Below are experts of layer 10 (counted from 0) of a mixture-of-experts language model. Rows are named router (the router's row for the expert), up (a neuron's input weights, with its number), down (a neuron's output weights, with its number) and show model dimensions 0-63. Each number is 500 + 50 x the weight over its row's rms, rounded and kept within 0 to 999. Numbers have three digits each.
Before each expert's rows: a language model's description of what the expert responds to. This comes from a sample of Wikipedia text that the model never trained on.

# expert 5
Starts of bulleted list lines after a line break, such as "- V" in voiced by, "- List of", "- C", plus equals signs.
router:400485522491469496442481456497497578631548554382445449508443490446560451495532489529472454559491467472463515498431581520521566603552498535439515530479552524515480559488483528483511451587499456
up0:426537517473507475501502565497536575465480554467498528433520605533538483462521419497481540549572499554551475381487518522533511488481474409487545483533502456631506490517443554527554444509462484
down0:490542499492509501542409433461452518455533514467412552502513449440445489518514569423510436503547477514495578546541452515487564419459453486455561451486422522414415520499521535480504427610518477
up1:463584468506541505562488509518383585408502575393511526420464434404478391497597539539449454413437537463628539507446500541458548545470493471460417506500531462552605525536563519438462479560576497
down1:434486514558418528533483455452543508547434448508525508468492433486487429546435532436497395406522557500548489586461550507574540583609475532596540514469406456529550551435529521426557487506512500
up2:521524487542498573456557463415495563495451575577466533469479564485460543514535549565371442544516507483506494446465460391545599601582460540538414568414447373483482478509453494410502427490524516
down2:513508504479510572523490559466393508553448480561500541480588465553566471510541471502523597479595412554505562534491465477484378499519408478491454534542543546520553422466469551444518482507501576
up3:565422500514544513521471446447496559517530461499441458459516573474513393425417410464453528459484516537591503519418460525479374620509503526470435468474568517434614510456562518556489458460447405
down3:508583490467481508532462460566574496435541506600553569492551520453424547462438509517487515479471545509511469494406448441520549567539538606439503446537486477584592431414360489502525587536512481
up4:511550500518456402521504413439560527550512535501487474504553490529589540529456518506523563452580474559521468557575496510470567532502527522561462472535470475468440450466416456525547503512494498
down4:456472558498424576527479496576523537448501515471554480453490434549532498650437504650427548484571417493458499481429424472482464533551548466431424551485609551454523427446488513478567457515485550
up5:436475520547545511499414404513544564476493485522519456545447509466538515554436548433560543566591561457467509470428498607535482472485500458521443543498471519452550419503395533460510496616527476
down5:388534524510477455477499536532454473493582514566486509528444526500542511494512563458464522485513678448506498460516447425438548524496474504505541571513522528425522506510521550536503480499578555
up6:429585471523606586478500471518501493479486451454588400407610516426483520485531574554438468469520570451485549443488478441461493436476520501514519467540449479461481491463538596452472482459585469
down6:520546517548419508495439503496551420484443556509453528522484435502431376468478384530559567623556498535541443515508541509528551584540388482465552504527531413368413551464494439572509490514549520
up7:456402455529488505435478553462450499493460480536408519449482580479477488388447514543579532437470542503438438519522475593411553577431521440459507530449585565547519536541580444457421537613630543
down7:511484546524500485547472522498513470371476455504511507448508467535474484573528536518467520571426519514444458583500513489488487545514533486516528599471468505437445551469478449448476453495492503
up8:476460531509535526523463502621512463451468440547529510528494486501571510451524433432486476568478567570539558549498573489478455599512567480535576477563592457489530456476453522421556540525538516
down8:469530449541519396419563474478488566425459526563497553499611566450531523523491565505588496540489394488462464498507500498482564423472437481440500480461558473548556654506392510471559557495569488
up9:437541564574511530458484640473442525405488555495501548485522484426481487500461411446455489508479492540559491586510456495547548507562462507537549534455520501520517459444564493476438509493561508
down9:507466550484619604524434460508482403460526512548504556513536574571506556535428511554439495521496528492515462473521546520522495443595450403435471460437432458494508525501583530565467431496526562
up10:517592516581644485489540445499552496488580474427425629445433515506516473516563460566504441606398457487495471535491370509557423535471435444487541422490434585472483571453462510426515487509520495
down10:503495498567427572494600475517564532463416567495426574606461491512529477496440457502500562491486467487440470446437438480526471416449501553534598490360541481490546430433533477429445428491505479
up11:485535460505618493444500467513496512503498522517526536547573523456436444529425394435497571526449454468494503525528415567506561568604542550504500644583563521494469468467518478452516464542524533
down11:462459514493500543462467463458521461554491507485465521470446371490510506614419460421470475456377489413615501396570551479457497532480489514561446484445452514435583480505445525478500456495438478

# expert 7
Wiki heading markers (==, ===), See also, table header rows and separators, and words ending section titles, like Tour, Party.
router:554552451496545476520491467531450608428493551579496623463463451497495546556495518496475498534488589485479507476571435522518483486469519511491549573557532570495489501571485478481473388508396504
up0:518477538552518498558475433416477475592528465542426485459435534530510556498527438418524541545535495497478525440475457554494482436423582543510509434514573472464497463555496509537516474543476537
down0:498456501490536472527422442542536486382571452377491444478517503547448529444543421582532420495555563499553525596521499444540520579579595523430513485481435502497510458556547479509484439562450510
up1:581501546539448495505559436392478562426526525477502482416475502527414370549407545485437543496500527481458470438505453484470464578568444505487590387545618443526469436466507449467533433461428506
down1:532405431487481623472472463483564466551577473496508507471423528515517541446521533529445429527494420435524523491489492482552438489501448497466637552530462460496489562485523492573546579581462488
up2:486464541447499432432427420585488558545525422536506553469448550629536587498461462505508499584446543595494497528557558426604477518560631591480489536529509516497513481539492453504506456574528479
down2:510459373503463492509536541456379531451566520440423484496418481521479517452418512482519485543595498436503561490522567507547345586435520455430573377491491452622549580584443542503513574563482491
up3:500441495541468415537445504469440466565497464538577536527531375546445483595444494429418401501585424484610509444464492497473513438508449480493486407483565494529479494629582550499390570427555447
down3:443526494472523503544434524488513463419434470440420523524566552515520522543532538537500461533549539449579524557534476524588525542508449466546480430525511506558582388419590383489477502521566493
up4:614474485554530521645413446509576427488460495474547523503581534546483595469463562500374489503581535466524555480530477480452482485625569547452552469425503442471472508512482528534489451486474531
down4:480516551459579472471536493535519455442560632545501535536493437456421411583490491425654510486454450501459541515514532521504479478560524430553521522446381483528505559487426533504471581501480470
up5:494515546527504524490610549555431548454527439383508443461459585429510551418479521489402514566546539596478497575473523590548439548478500458500490408512494562494495427509445554522560471499517517
down5:529444458538522529443507464490426497413541536467536469440478588529531472522530450567465481415561503456485497555487496435556518532498479541487495426484434445500449513572447643590474512513563499
up6:590537453523496481464546465563514569590518545498450492515452529488441477598492511442379498518477559474630525588513506475473431427510442523497473574535554600441438494537474454472449514493386500
down6:491439504480617494546537485469418475535470509399479459521457514441494506485447431492517437413485512568510517514538551519515484521518514517472523495487409461520462510502646549536539487450517495
up7:548509475516456471490460438485484601502439430518555521438475484514501442521554517527476472443528559522535530510544486483485524487493462434543479465534518602488567504622426510389539463450495454
down7:521429558556542498483495574428442443486501538540510492537625551463476546482463526565544442477568469496518517502499470501460520478465506477519447528497494630545534438585452428467517535449579445
up8:511584523482568534531535390530489631472518514494472415494446585514497509470546542455506468367555584489587530469534558477515415472520531530519411392481423547548526527489600537504411545532531508
down8:508500510502441456407511399418572486430505460472504553464527490525446465456557551513520424510529523516458466550476554541555495470534497494490438556425460618418473551530537594607443597454538452
up9:593465677500473520553513530555502547587501491484482477545428447444497526486515511341515494523513541460522469495487515415533492462556461529512514456512442539484506537546546485461470479502402486
down9:474458525525552555585546478457607567558436533491552506488451513485548494463547494545443499466441544461480511476474502585548522481566495533475594490518457535485503628399472474505505582652503484
up10:460510519505542475453501510620503591561446427507500535522492525411470487547628554496484468497541563607521558500475561556538556437474476571466519505550454473515558489525545510531413472508436506
down10:365436440561537515603389491472499511441400480403496446449533426505568470494432489599506504485504501518407552536479494381474544522483443568612498489512511506441537519503510535551410525409529543
up11:545574569568472456443585589489550481636498494517511587532533494520486555477530515541438534486338516465524591491460500454526380553558565513449483519493488552493494462537438494479483498429466479
down11:570569393516546492553465495563503488485481496493569548470488503461485524518583523458547473546549577637585448398469534419510547447505533464548503508574455486477549477415479462611538534460493530

# expert 10
Pipes, spaces, dashes, brackets and short words like "in" that come right before a number, mostly in stats tables and dates.
router:405445390586443464530502500542455546612539426518487438524534496543572572512479406502504432467452468460406483458489424464574554492551561488522544462547443487448524511474530415442514493519513518
up0:558454573460502540587479543501462520488496466504495477465553452461524467514451375544547507470474465400473482458528530492416455523493517475465567481468562427474485523491558546415496476568571450
down0:485505612493493492573598449534585422429453487492482427527573527427456516417503540603562439500492549416523534505538516497506453544406483412523586507504452543512598455629520509531468513493481484
up1:516552555504515551398418485527559547431516540507530506475527545440546571564402453612480470521498456465503403420579518471563542472502607469585537502364513517479537498518500516419467454420484480
down1:487504507454537520502449484541519498499522540456574484570540461569484537589507540484372509457519500535467515597456421424490566507537448443482431562514459484470486527447539475414514451633428460
up2:533464519557457516478563524570463617558536491527544431609454483536541469474500472438520540490489420453570508571397600566444494511471544492587491495521478516473461479577464435532492554479499394
down2:569518475448537489499454497573562458500484518550546453457479539445555459498529487541581530573402566470470526488498490470516498565417598447536500518441500590559577463458476529606587460551438529
up3:545456505578442473578496589477554428549409402433494500590511531539480443428495467475523476415460559451578514440538425435464436521492567494522447488503500462556510502531522564442524556519470523
down3:492649424504428452488502482520533474578567393443440496376510546535548469588469474511503526491492570538532461434527499447486450483500509544523402439539570530501470566495482534535465412493492552
up4:431543424445469542460485485398508474521505571612549475542510554467543567475518524452467482497545450460437414471434366500572560462489511537531515470424491471445452480514444527500495504447441593
down4:394443454510470503540410417426556535486488464476458617508588533514620524475509424517509523539495551474475537614535475444546495553538594496482535454486453498492539510481579491452432540415482466
up5:472477493462617603481532611475462540483578604448466523448412449439562530588483474429519502659513545422459520435433427510541436557497450466474481557535486570492411492537470457388472504498492521
down5:494387439451452568523472520465497614526450452417464554550495506472504601515506532457580475516580514596425501475498490432469472509524539496465480507472565481506569485481477563465465515516471576
up6:463442436529600417527498516456478504525486372482495500523527475609497449497537426507427517521448489474636448617434555553587550474477401442501516410513485502482471512441510423418498548574500501
down6:547543510505452594448512465409529572524543600399503499507485591547525491499548547433464518493645615450431520583492487551440490471608666473550532623473462455546591460487532480457447475543436525
up7:521448425474490439524512499549522560487486503497447536507391469553545544549419503563477575563432548550556591536488498502559563596562526434495552573517545492511454615549460554432492484460544477
down7:517470495515516532434482436506427462507480523545504460532527474543512576565491407509535538531539570476428587635547496493511474532566478467514424435477508495535442477584489557510523538469415488
up8:431484549603450487496487494571505488468499474486538542566508572501505585469413447473382468536511509466539499483584505546474488532485558611476541485548521529406508543591486545526549445563477572
down8:450526566532561535403568443521563484538511428490423436426459565485457522550578518458480514469501514547507406552547491554559484490481477541523480498531558617411571536569496489557443480425472515
up9:579490507541517470525516502486392490423512504520527481436523542483440511521488408536463419554459449481467448561486496422555414532460435480437509522490494529459529474507508595400465568515532424
down9:555511538472479460451489634395423468531498577549524539505491464478461480478584391492545369541484566559487567513495572515568444498539425466554487395454494515532489523360523525529532533546541441
up10:536534480558433553440532488483451532474453477488534553369546478486454469577486507619615440503588455585383393482508481554585456512398514571553448567515601571539441514587507462481508424465452546
down10:451541522504488437569513463395527526559540557451502426522468528509539498518434510387435469526545513546506540512443490543594501456564425507510474478468448557530483536501491536488508524480465419
up11:410514504502430522502537522515548444492436492518555383594495530459477571486444411496497480505458465479534523500493466535531478588506438513492493484506500488501509511476515439502493501564496514
down11:486482531500507515604492531613535542543594463500555432553473453462484574511413464437509485585553497532446490553461611447462377460471609619524471470491573553478514576468450508516500447463498514

# expert 14
Common nouns after "the", such as town, school, song, family, and building terms in listed-building descriptions like chimney, plinth, hipped roof.
router:510566511431554476490516545528520539497563469471529401611581442477509512539480525406507530553526583515553512532506526517537539533532538544515463532390502476508516550626562463513478474446506487
up0:547572532498549506543465502514517560580432424429499534445466538511430487587422484475485500512541505454431499475472576547442478486479585567585467471568560522521428551549588484484455549511561590
down0:494481551507500478482538561461499527488597581449468470559519391410492375447533520462498399487434447527430565565564537511516438573478607460548539466475398480552455519564653512631560457424465503
up1:510456489523562595526440582396417502591548431548477578534457467516481558542495535541539640434583408435554445484507446528535482530461590467567509501514422378441476595531659544501413499511509493
down1:555508585482462505391470549556586444429454563455546481570498430541517430462512373529521491529525451486512477535512513513546490514485473491450538475536462479504483563540499519583444539436528423
up2:351491484438525482509495524547534514487547412473544537533549523517576504535474485452444494442450470536521444507546516505575507473436595542509514529486486436472429549489557631561563448519525465
down2:414429464506595539534507455606553534400524467481475527521506474583450503556487514611622496483494516449527521504587393538465484532402495540482588417446449503467506577486448496628488504497507478
up3:462592440591573473560537510478496441496635465439642414545485525563559479460422549466529476571472487502523506497464494522621467471573572522437533492532493479442617570615512474517466573496476543
down3:460481489486586497478616527389470492469539443524519584494546501513463476462433444471538481483439463481469525498512490429648467474548534494498498440527541529502430473495536451510545538540498493
up4:553462488472526546535528514481530583485522460419410495553532477451498519419508525520526549505436437492430498585572552565532480411402546515562510460478453547549529429465521483566454511438495454
down4:516448526426504614435530512480461563488522516543563522401452505486485586470468570413494351467523455483493445506540567441445443582550504513586413507530518415480451582456470453493472482463588506
up5:576618540530527447530579520493505409545482531522481507586542471506558536528487595482425546392369513550502421453473471513534445488425497525504435571533439451550530470529608519528525556534416459
down5:569439464457529477476481454516485415539500570443512489518505626476540464504551502513381493471558509532579526476489548469492578441569475507505537498516496562529450434369454454475455570430489543
up6:484574581574517450517400474543436512582470484523522509550480424487477430521535452583532493508495495549488417557430555460487573512445536351565586491427430492447472398593523455575457493505531561
down6:578472510485466411476433402468468491406483516480467460550540538448582489471520492592419490545499444572458496488503580429542481538431424443517610467489550499543462465506572467541542502470512486
up7:477444513514538548589464389486467446538447503539517480480500510421571487494531499523542469566514484547483429454576556539468416514459451518531490542491446511442502597519469544556569490525431607
down7:414467515500577488474510521470477477427469546486489505473412637473515490566562519546569453520498530493468493485469539447474472527522545370422449571451524508489524555601474558435514580532528515
up8:339552473415407513474481531521398523447560443530566438430491494467437558532522588538623471522475495515435470471538464486571457462569501503546549504485461387508470488514525467639474539564403527
down8:493402476484421456422523562457457524508401467508427546556374504455461514510434506478558578490533522408514520530529532441435522486481487558568573518445502472476481465494485473617511642493545578
up9:500586502439505461506550498457508459458458453490538537505541430508473554578508523563475576504506452497493439452568537571540545463564494505519450557416436465518491506462477536528491475570523463
down9:477513484462496560510543500482564560533496553621399507510532503552477543623551573561398479517478540467567434520442493554544528539490511458474483539467555539525528485487524524726476571537521476
up10:465478374484505478527591465484544491478579477413617448500434496453480557422494533517533571503448517511421432510505492574586488529487458528451448501524482556474428500495557417472570548485591543
down10:530551410531469441515474485533540487547450538502487546491574427477500457428480494434510487427486473465444465533496433492583483497481507454503507445513446526483465516479589470515495411458421530
up11:487513475582595532461428451648575554537470485497413480510488523462501469417430437552524517487499451553485560548450452531510443650413618525551544474519428510585517463481542499485511501377520506
down11:496508480468520427544520534483528474490439474495489591469491459428422414445462384451499464486566525391479420546479578518450487519502519583542536507615487488539393507532507441438432562562412462

# expert 2
Table row starts, pipe separators and sports-table labels such as GP, DF, MF, country codes and football terms, plus section headings.
router:509500505481466507561528565540560438570471535522468511544375487554473517596506544502543495513479514531471501505517573502448545557420516547408560454497546448514473491482492504498466397499544543
up0:599487572519408514512441503466512510547493404439451471504464515537496447478502490389520348481492508450528543430579428393474460555421551508462523410605469595417433424447442565543571459459560462
down0:526514495544517574479541415442461418492513530534492493458505504426567414552473377510503450545426498578547482528563505490472459413523425523531460535532530513481555537612456511507430554502543459
up1:429446487572482522469490525459467569572512549611445521471459558581566576515436540482474538502553514489426398428456580487504414483538554577445565536509427502479447500561447549548502478536387456
down1:446447520561481493577460531528451531514489589477549530444550428555573399493494492505478537516506520581536540512423560513515517444456475546408471566469561485507473490416516557435601559486488601
up2:424625518552535481518470441483381502554525513563397470439408415531511557474562387526510486450514433516475530444480490491540534574524418556487494540555498441460547505457462546522513462526542543
down2:574478440486539480543477480470567425431470431526515461487521411487509482473545474492490486540491479505448550508506493617426558614478469480433599503506530419521548445602562569410448511480469499
up3:413451477482524478532542495504426550482434444565481389538435393549437564558494504547506541527528529549523479528437478515524457432516577472477480421446454437558573523530523480447473494569470466
down3:489445522497479481485540416475522495453419505469511557474395484541410500556471474517438538560559543570473535473440438479584590520590488520560534522474527573555479488517546503461414542475585477
up4:458514518447451440510390506532538511389414560569482580466475544529489598504487458530451497561452462499452374517494446457552614514510479399533544475491436569505518447450558562450498498495505516
down4:439530508482498560469582538565522592483507561599486518463441532567465578437403431534539545413548404482521519481417484477450507490409467391534448554583483440507463515517601482510464507477464510
up5:459481393474550495499525523519529498530537514548505510538531529553507511571561512458600467464388481459450478441512585454526518466427444403548486527488511429403367422516477567427429479511535508
down5:541454466438498445511522516525541528490499502511493373409501518440554618443515557493535494563460398514530456480540566416500519518597562539600473529458456461469529502487493447585575505551476463
up6:596515518468473485477535467517561467521470543564591515550545377473492527525410551468425487517525468583531551475442423456510450451431526618416548493584466551481505482445569529314521554499459518
down6:501446603516482455407478451495483527450452479536432500424544534375457543546464396408545532461474473502452498514549549564541521503471555533546577512488549366504504450426475485536481529552516511
up7:486551507546413511468564553502545512482541544503544572476560453513532415531422455507472519590496404447494499553543457525566555428465505463499470410445488479464424402511481460455499449526534472
down7:557447403469429486472445485468489650524453482550509488541541465505447523613556584472430557600472469552574491501460429575522587445477518478542468532486494538434547553491586528538521511545491436
up8:535441442441448481430549485556561522502519447435504411574446595457465443510421495584455501455509490564482469444461499491463522459496397488539506463472505490512430508413551383457439408502444500
down8:507474402482547483465584575491469573604485542459597473538514447456411566488480537525574548548444396575479563483469496497544412601487490397420448485488535515456514468457425471578448400509503464
up9:461569551566478508608513501465568456482447492474415425532450486443482515479483523490498518505496498558448569449474514455520474511486486487433516528402502580567475385564474457449529454516506573
down9:462503577402453534600579450494453478440519497556468349476529463524387506469446507529527458512491420507507468500493464445500494427478549546427473480456516479516487457452542490438579393549536546
up10:453572397499593541458437474490462477496476521510484545482466496580510514564469503498459480476465419498479542559408535506514514559478492501467471510421462424554421416464485576447515598556495447
down10:490453527518450508624469579618541513492427474425460596535476491448495471454476444489459540497444501534532519506493434517524666568497358496479563585413411428453574507524553477596519577483501535
up11:483492565508485490535562554536488536525469484469454471557422481567475462420512446554486486438504467443495457523505496480478395486442454532444442377474506542523499437500480490387558411508555505
down11:492475542475439516454496589495467558506598492468520460534552475552547477439500514500518571505548508507488569400455522529487382476505548517527568437549474489508543433499540457434594544516451482

# expert 11
First digit of a year after "in", commas or dashes, as in 1873 or 2019, plus commas between place names.
router:416519472579442525507391442479595513486405476482544443443564499463515514497446524475554452461547471524529436519525337508511462517607578481497501492492503539515519472500414495503597560574505435
up0:398485498441363448453537549477526570555506544517552510448473469523500541461479453530426472553558505486454456401394440454469477440533585483443504472496564487485507483453549526540482479561401517
down0:481569543410466502545508506553412561459507503489465570541502530533445515551532491551536510522487414510436490513460496588466482541477606528460508539523450475442470488468415535495502463541418472
up1:373479432491465581564489446422450485430558384504491459556468493521507497446442506577432424527451527429514496413575505479609437514476571545456520530615537524567535457508469533445477501530502387
down1:453452503555482597502447504428466465528463509436534573479438553465444490519510515525506483549562575556427516523512488500492372534510515490441524449455599537581473573546520447558413582509530491
up2:431624488511558558565428496475534486426560432469486466466544531341505489464511505495489439613566490525481590557495445465504492516571512483553498493486417415585511452536473531497550546552445494
down2:431445539496479490499489512475539428506530430525437535573412528499536517458446483568490521489482545461540469531519520549560504447398479474497419432551527439470495616522480534631450526499538553
up3:548486447550489497512456421445507520490447438535553444418472567474502517467492540524498538635495449509497468525461538546477552414519636487528550568591556592524491465521529430399513501538433534
down3:488462371424479522548497391510558525527501483468443467557431485457535511507531457543538549511432478463413589516533588603498555505497546484458481591559520442467596470584458506412504490343531486
up4:462478587513506500553540565508572533520418447525474443518546583423487583514596476525446501372602541504505472480544497612508537534511552483627533429510476547422499391552510525474478511469487426
down4:556547518337456503462572501549580545501547444492493562608458447540561474554499447560497512603548478563494638506550549491474540515377442515521483468460525545544505356555582545541514489518483489
up5:487570490582498416472429540497460505500438538579508502428505497431445494460481539516511423488539535530466485426451481507488527456486508549470476418509545508486528539464494608439505516550559478
down5:498513494424586482427423568603497620438450411537557462520481541522568487483492556548514510361491533357496506445544375532473571468358634466480517496567546547477541533591500552546534526519484515
up6:412499480473521592451460498581384369387554524554433499500544478397475470518478521542465447507544441435525426510480477540454471547577519503474469480490523481468550567406584476371467543585415538
down6:543530546552481501383584539497423578505530458462404425478484456410441529438511521496435451470517528554500532537574525533525457492557411485480537600514429572455494516500477450467476477482543462
up7:469519564601508505516402501499463438492515564439462523384507475570506414515506553503509488524540504461552493529496445478440596477584574464522517517505538505558490485478480476451407556572498467
down7:593472411534548546589457451443510443475519496558447516411405533537419479470542519540509480542413459494407541487561485548576462501503456466547549498515473477518569452540485553419496566545516470
up8:479508502594511532516542405462507423517464416495526480575492496540472411463514487588540482523488489512537488493452511426582510408502507532464548491534571505473530499510476503485505542573456417
down8:467523453399555439518453480543543476462547508449462447679439569531457470569494505453474459516553491460561463437567451452494459585437541542526541477551477570456432490440507495465429565426419398
up9:563491454469545539482434472457561450460476376427572468472534515444566600494487532527449560464536507513508567470569425455476451470520590539478527523462550593482537516557471477490475537454466542
down9:557494493451436491425493442519467516512462483479495558422537534426582495576527549517549459565392480512504548495443554533497466400497472517455513510517522544452556505459548535580439597467467567
up10:528447488492488539500520559424493504501470465524562523506527511516507528440473534451529481511482447440413422525442466563598453575553538508460514426544504525451486548419548497447546470489496491
down10:483520567541529508501518515449532531470544442491499487558512593540441468429508520556459513479571472472557508434467459474517510436540525493583574462547444490497563473539511592506518428354562491
up11:426556535502453465499526451516575524535509519448561439561475593493477440454517490475448526459481494541622589509498498545463443479462467504561419492485451492475534462396499560455492461512499531
down11:523509452389513551525563503408515551525574501514451536521533531487460461577491454462437506444417505544522455562500381558493484484524543462468416524468573499499565506435457514582506474618516539

# expert 6
Capital first letter of a surname or place name right after a given name, in sports rosters and lists, such as Lucas M-iedler, Julie H-eldman.
router:545477555523572471464594399473473480475562534504492516442492489508466411431587531545589460424471501466478511418438551444454441577476493457506509499504583400424379431426545503476513585463553465
up0:476468471533553545514556450400495519487425475439494513391519458484540532449481508457413507510493447480478476503563402430457545470410492451512466443497407486548416534538521449464542554488585507
down0:465502488450584506462431533533574554541513493526498474488551398499449486514497505557419553490430403565574547562534438487630576455382401503443555497530458511519380552491411502545400553530465492
up1:610462471442440515522498553468545456531508532452524504471476501581503510554549564469484535568501472502494451468441436542505555568551490464479475447538545459527422525579499470386501595492526525
down1:463475473528468555512546494415517521535554506457481500446522592537445501423534468374522551439568601576492509520456537476506492482584432519425540432529487452528513545540561507526532476460516505
up2:586510476528498467560503444383464560561580508485477539436519491478464431518538478517491468496476353527437534498481587537551513427474436570560511498561393501484524539522474491419483481430490439
down2:591482485495518491455488483483456491519506470503431568522498520496487492497425527463508392486542444480453478445519400416588508514563581553495541435504476502474441431501441532458472362583540473
up3:480491529603480565490463477406465439578558504524485427504534543490493535422527480529540533452429443534527471465511531582547499477497505516500490481501524542460444414500543476452456356533419424
down3:600442574543571468471472493500526442500489460471464530524417524490578536487520441453546526480442595467517531579508532501575436526484643559503479474486489511519555540546579435566466495459489484
up4:581459414522402492511530483567505449441476513432454562477602500378535459615565412518591473450538504422432493558458453478470531510519477457518560455494417466456488449522497446502516391528599475
down4:465429576450511491543429484575439519426427498537525563500517485520490498444548468459450523515496530483517412508517503466478483534459501491509412514465457495578524461537578554485521445530482479
up5:511572469527532559598383542505470491549509559538540470564503618480517433507514458536488499516389491405560537447498465441430526519461410528567484431582631433441567451525570595539481498570561495
down5:452501511483480489482527391362651411430542524520482532573585488530382472546562539413542516471611485474525499494508494520470396496451516486499440432411540585481462514525504453470468530461584491
up6:510529504611495529470420447556506609546445532499529451600538511514510485518507527532421540498599518531581454457492480401490467580509492555563557519543483602499510525492457548459495537490481521
down6:493463468575508459530532451500486472443442537537606528492429435541499495412490506483465505511471408528432437507588480432459512519407466558439498491434454463513536505470495461508403552500479414
up7:604540589402450543437543540577460468587442540510443551436440552551458461406518519491475534463434446506476447453451502470413518479440597482525484461422498512489518539450521422411581505375519456
down7:379490515471569463471485432545492527450469441584531477463460588584551429438460427449555569565557457477557505479519523463534486524478535384516541418486534499527511497567464590553413510480475561
up8:485520448513428469433516473413523506461528507617416518385514480445422470500553515479525415457513421506480469507385464495501526522464541489558512562417505444488553550512528448425484613644475491
down8:521531509418485534501517462476524512459486481463498425502480422581534504530555446522431441533474562492516552400492512426466482461480586485553421571417421550522456473499600590639471517448452531
up9:464444545554512393479497478366530490508477427480560437401516525408578581459518521507541511519500489517534493516471525415549486500486457542524434530443536453532465551458486589399425589548500424
down9:579505393613453454479461443461522461434523470546470555498487466539508562383550425471500452503441429564478396468442473607532587391383534508456494566589486407455479519440501516426476499466482446
up10:620544495552522553522398518432521469438526609403490515561463511529535492524511532526475545542571476478550536521438528514488487600503512447524498534567511561534579534567514558445521464535461487
down10:487587433419477619456480404483467514512521453490501424487518589457450457485456495500492542429414443543403536419557562558525552598521444476490459437492455454513526435606414563478462423496525543
up11:581561496446498518583407534481563448401473442546455412499548553525485404483504551460574567573507521386473482515565444514557595507469464601491516480529576547481535496464416513484500518477556443
down11:494516529428523546575471448503510565476520436594524480482506554486398557528542514488565565442509487492536516441455437571517507407542546504449412416544501499565483419517483597545478425432539520

# expert 4
The leading digit 2 of years in ranges and lists (2016, 2023–2024), plus capital or lowercase first letters of foreign words.
router:484438438523479459505577521435475540446480523461525461498439433499447449465475473418470498573469452516523437471416543481527470584548510595501459436437459446411487487477534537486464489476479497
up0:541527466537575421518521448483482530385556465427443504481475424488525518504454503490500495477530508460488417465505475462483505515521547486465391477482443527511529509458411480458406548473464525
down0:505476543517491535386513518415549519526487446476596549475532493471511549427580462580487492511431514550535458523497545597475521528526452473421501548486515420574504534544579474454458489520456501
up1:569600412569403477530579484479531486398516425398462499500528523579428500562495445446531539594622502558458516515505425560501515513454438504476507584473510422511516462478460509433557397514530567
down1:541623538501430605475545495533464480602555439571528505520584561486531532416483449452561523560502429452528486525527477444400471578423524603501507546464519484459541534443510512492468424520518477
up2:496440552507574502481460534477471573357478536488487482485486516556445479527536514500445498452486499534472495480470547539471432538593470598516474446553569380494470487518448598459543486538599570
down2:513501487477476478473443444541569522599528517527522518449532392596492523525494484549572526554534438491566501548510534443505471598523420525536466506498469426487459471549653455468545426546533435
up3:537479510537512462536480574503496541535479580523513510506462518479482581387547529368433481540517451408459460554540510559572522477405490521471427437501518473504630467505575478442489510525518474
down3:475426495514521463566369495562470543516535530515570483558454558547596492553564491375436510464483496464561422488476614506433476538466551533498542460505522570584538370465515476447456409443511438
up4:505568422485525534567401546402460462528514480539498448464552508588507562557487511380467458562449635558479493419449563485539461484485610511456550471509507472577446441476493537442434547457411512
down4:556482471447536550461499352526497427496551593557477542434468522528461516607487512495427503440459495499510534453508475431588474570496518562509603527523466550505560519524463584514517470451469464
up5:534531514494423410659549447531545481469515485476587497495495488502425551451474462480563553475482468478563444587475380504536543508566530579421461504536522427469513523523436484484542485493443525
down5:453507428497487536541529459531487494534427510421491487513550526453510513490448465467484462480509434541518585468490471500457520413549528462518433488426605599542432474501546521483566438491477549
up6:491533419504448539500568560465506447474526575502500497493507429448428518435498523550505500491463484462512562587468481476496532487529497587599480434552526408512500502465505513529499508530512527
down6:492528508483446427410453453501475471505540454594510456482429495546484487520507431535582465460443543461513453542519592484597590541492512516463470546574430440555476468555481514435519523612451413
up7:441472574508516566481540512430553561506383457539535520514459475544498573516420535480517575423617486516568427501536442577670426497547466540510506499455445528578566493555563473474529506554544473
down7:557505490477561487565505451524393451504571580559515580584467504495576453568536521481524498469589477549434509440518545501631552474462552576515492524518480581453509470552581447470511434443570481
up8:467559541441447561446537499380494511439545513483564424410599565514488601521603422460466526511409478536536611500488515501576520475421517572426530435539479495439546544539462483470507476532459554
down8:480521397499486556480486459490547482524539502562369514449562578478433531511596474542466558481542570511465466408499418448476538528532509466497534441532472538468570477495530448627479518436458515
up9:491576478491355503468497465495519510497482538504457550397511536511586465523457532434489456493468476569511467497459532483540486529508454583544539509498532449545504430457590535462495516482525481
down9:479486488380521482407487462537548484584460457474573513496502493452541509517498452488520510415417401594530455559524523443424497514487519438562470505449531500453522523434512534530482465439499471
up10:520551517425495545460544450504556470471503421538464525510505460450462560502440442514497555537509449569444425460488625526481493641534539564534421517540414431402482516470442411494521494574554542
down10:491504567520525553508431394520518478555536530580406505506566579455525507441507441556517459447517423519535537370487489511502574419453524535514461460604430441471542463529437459513484469522509464
up11:516456479562473428554503495479435480560468472468618443535430549452589502467541405525441444510474533487596445535507573547478540461413550512509554564451507541434440502576473523487448461549513545
down11:451485471489504430456529427629503493492542538513521523638514494485474525517504508390475470427504563485404480499576536532487498486581547561567505541431517489513578496537391565462435487586580586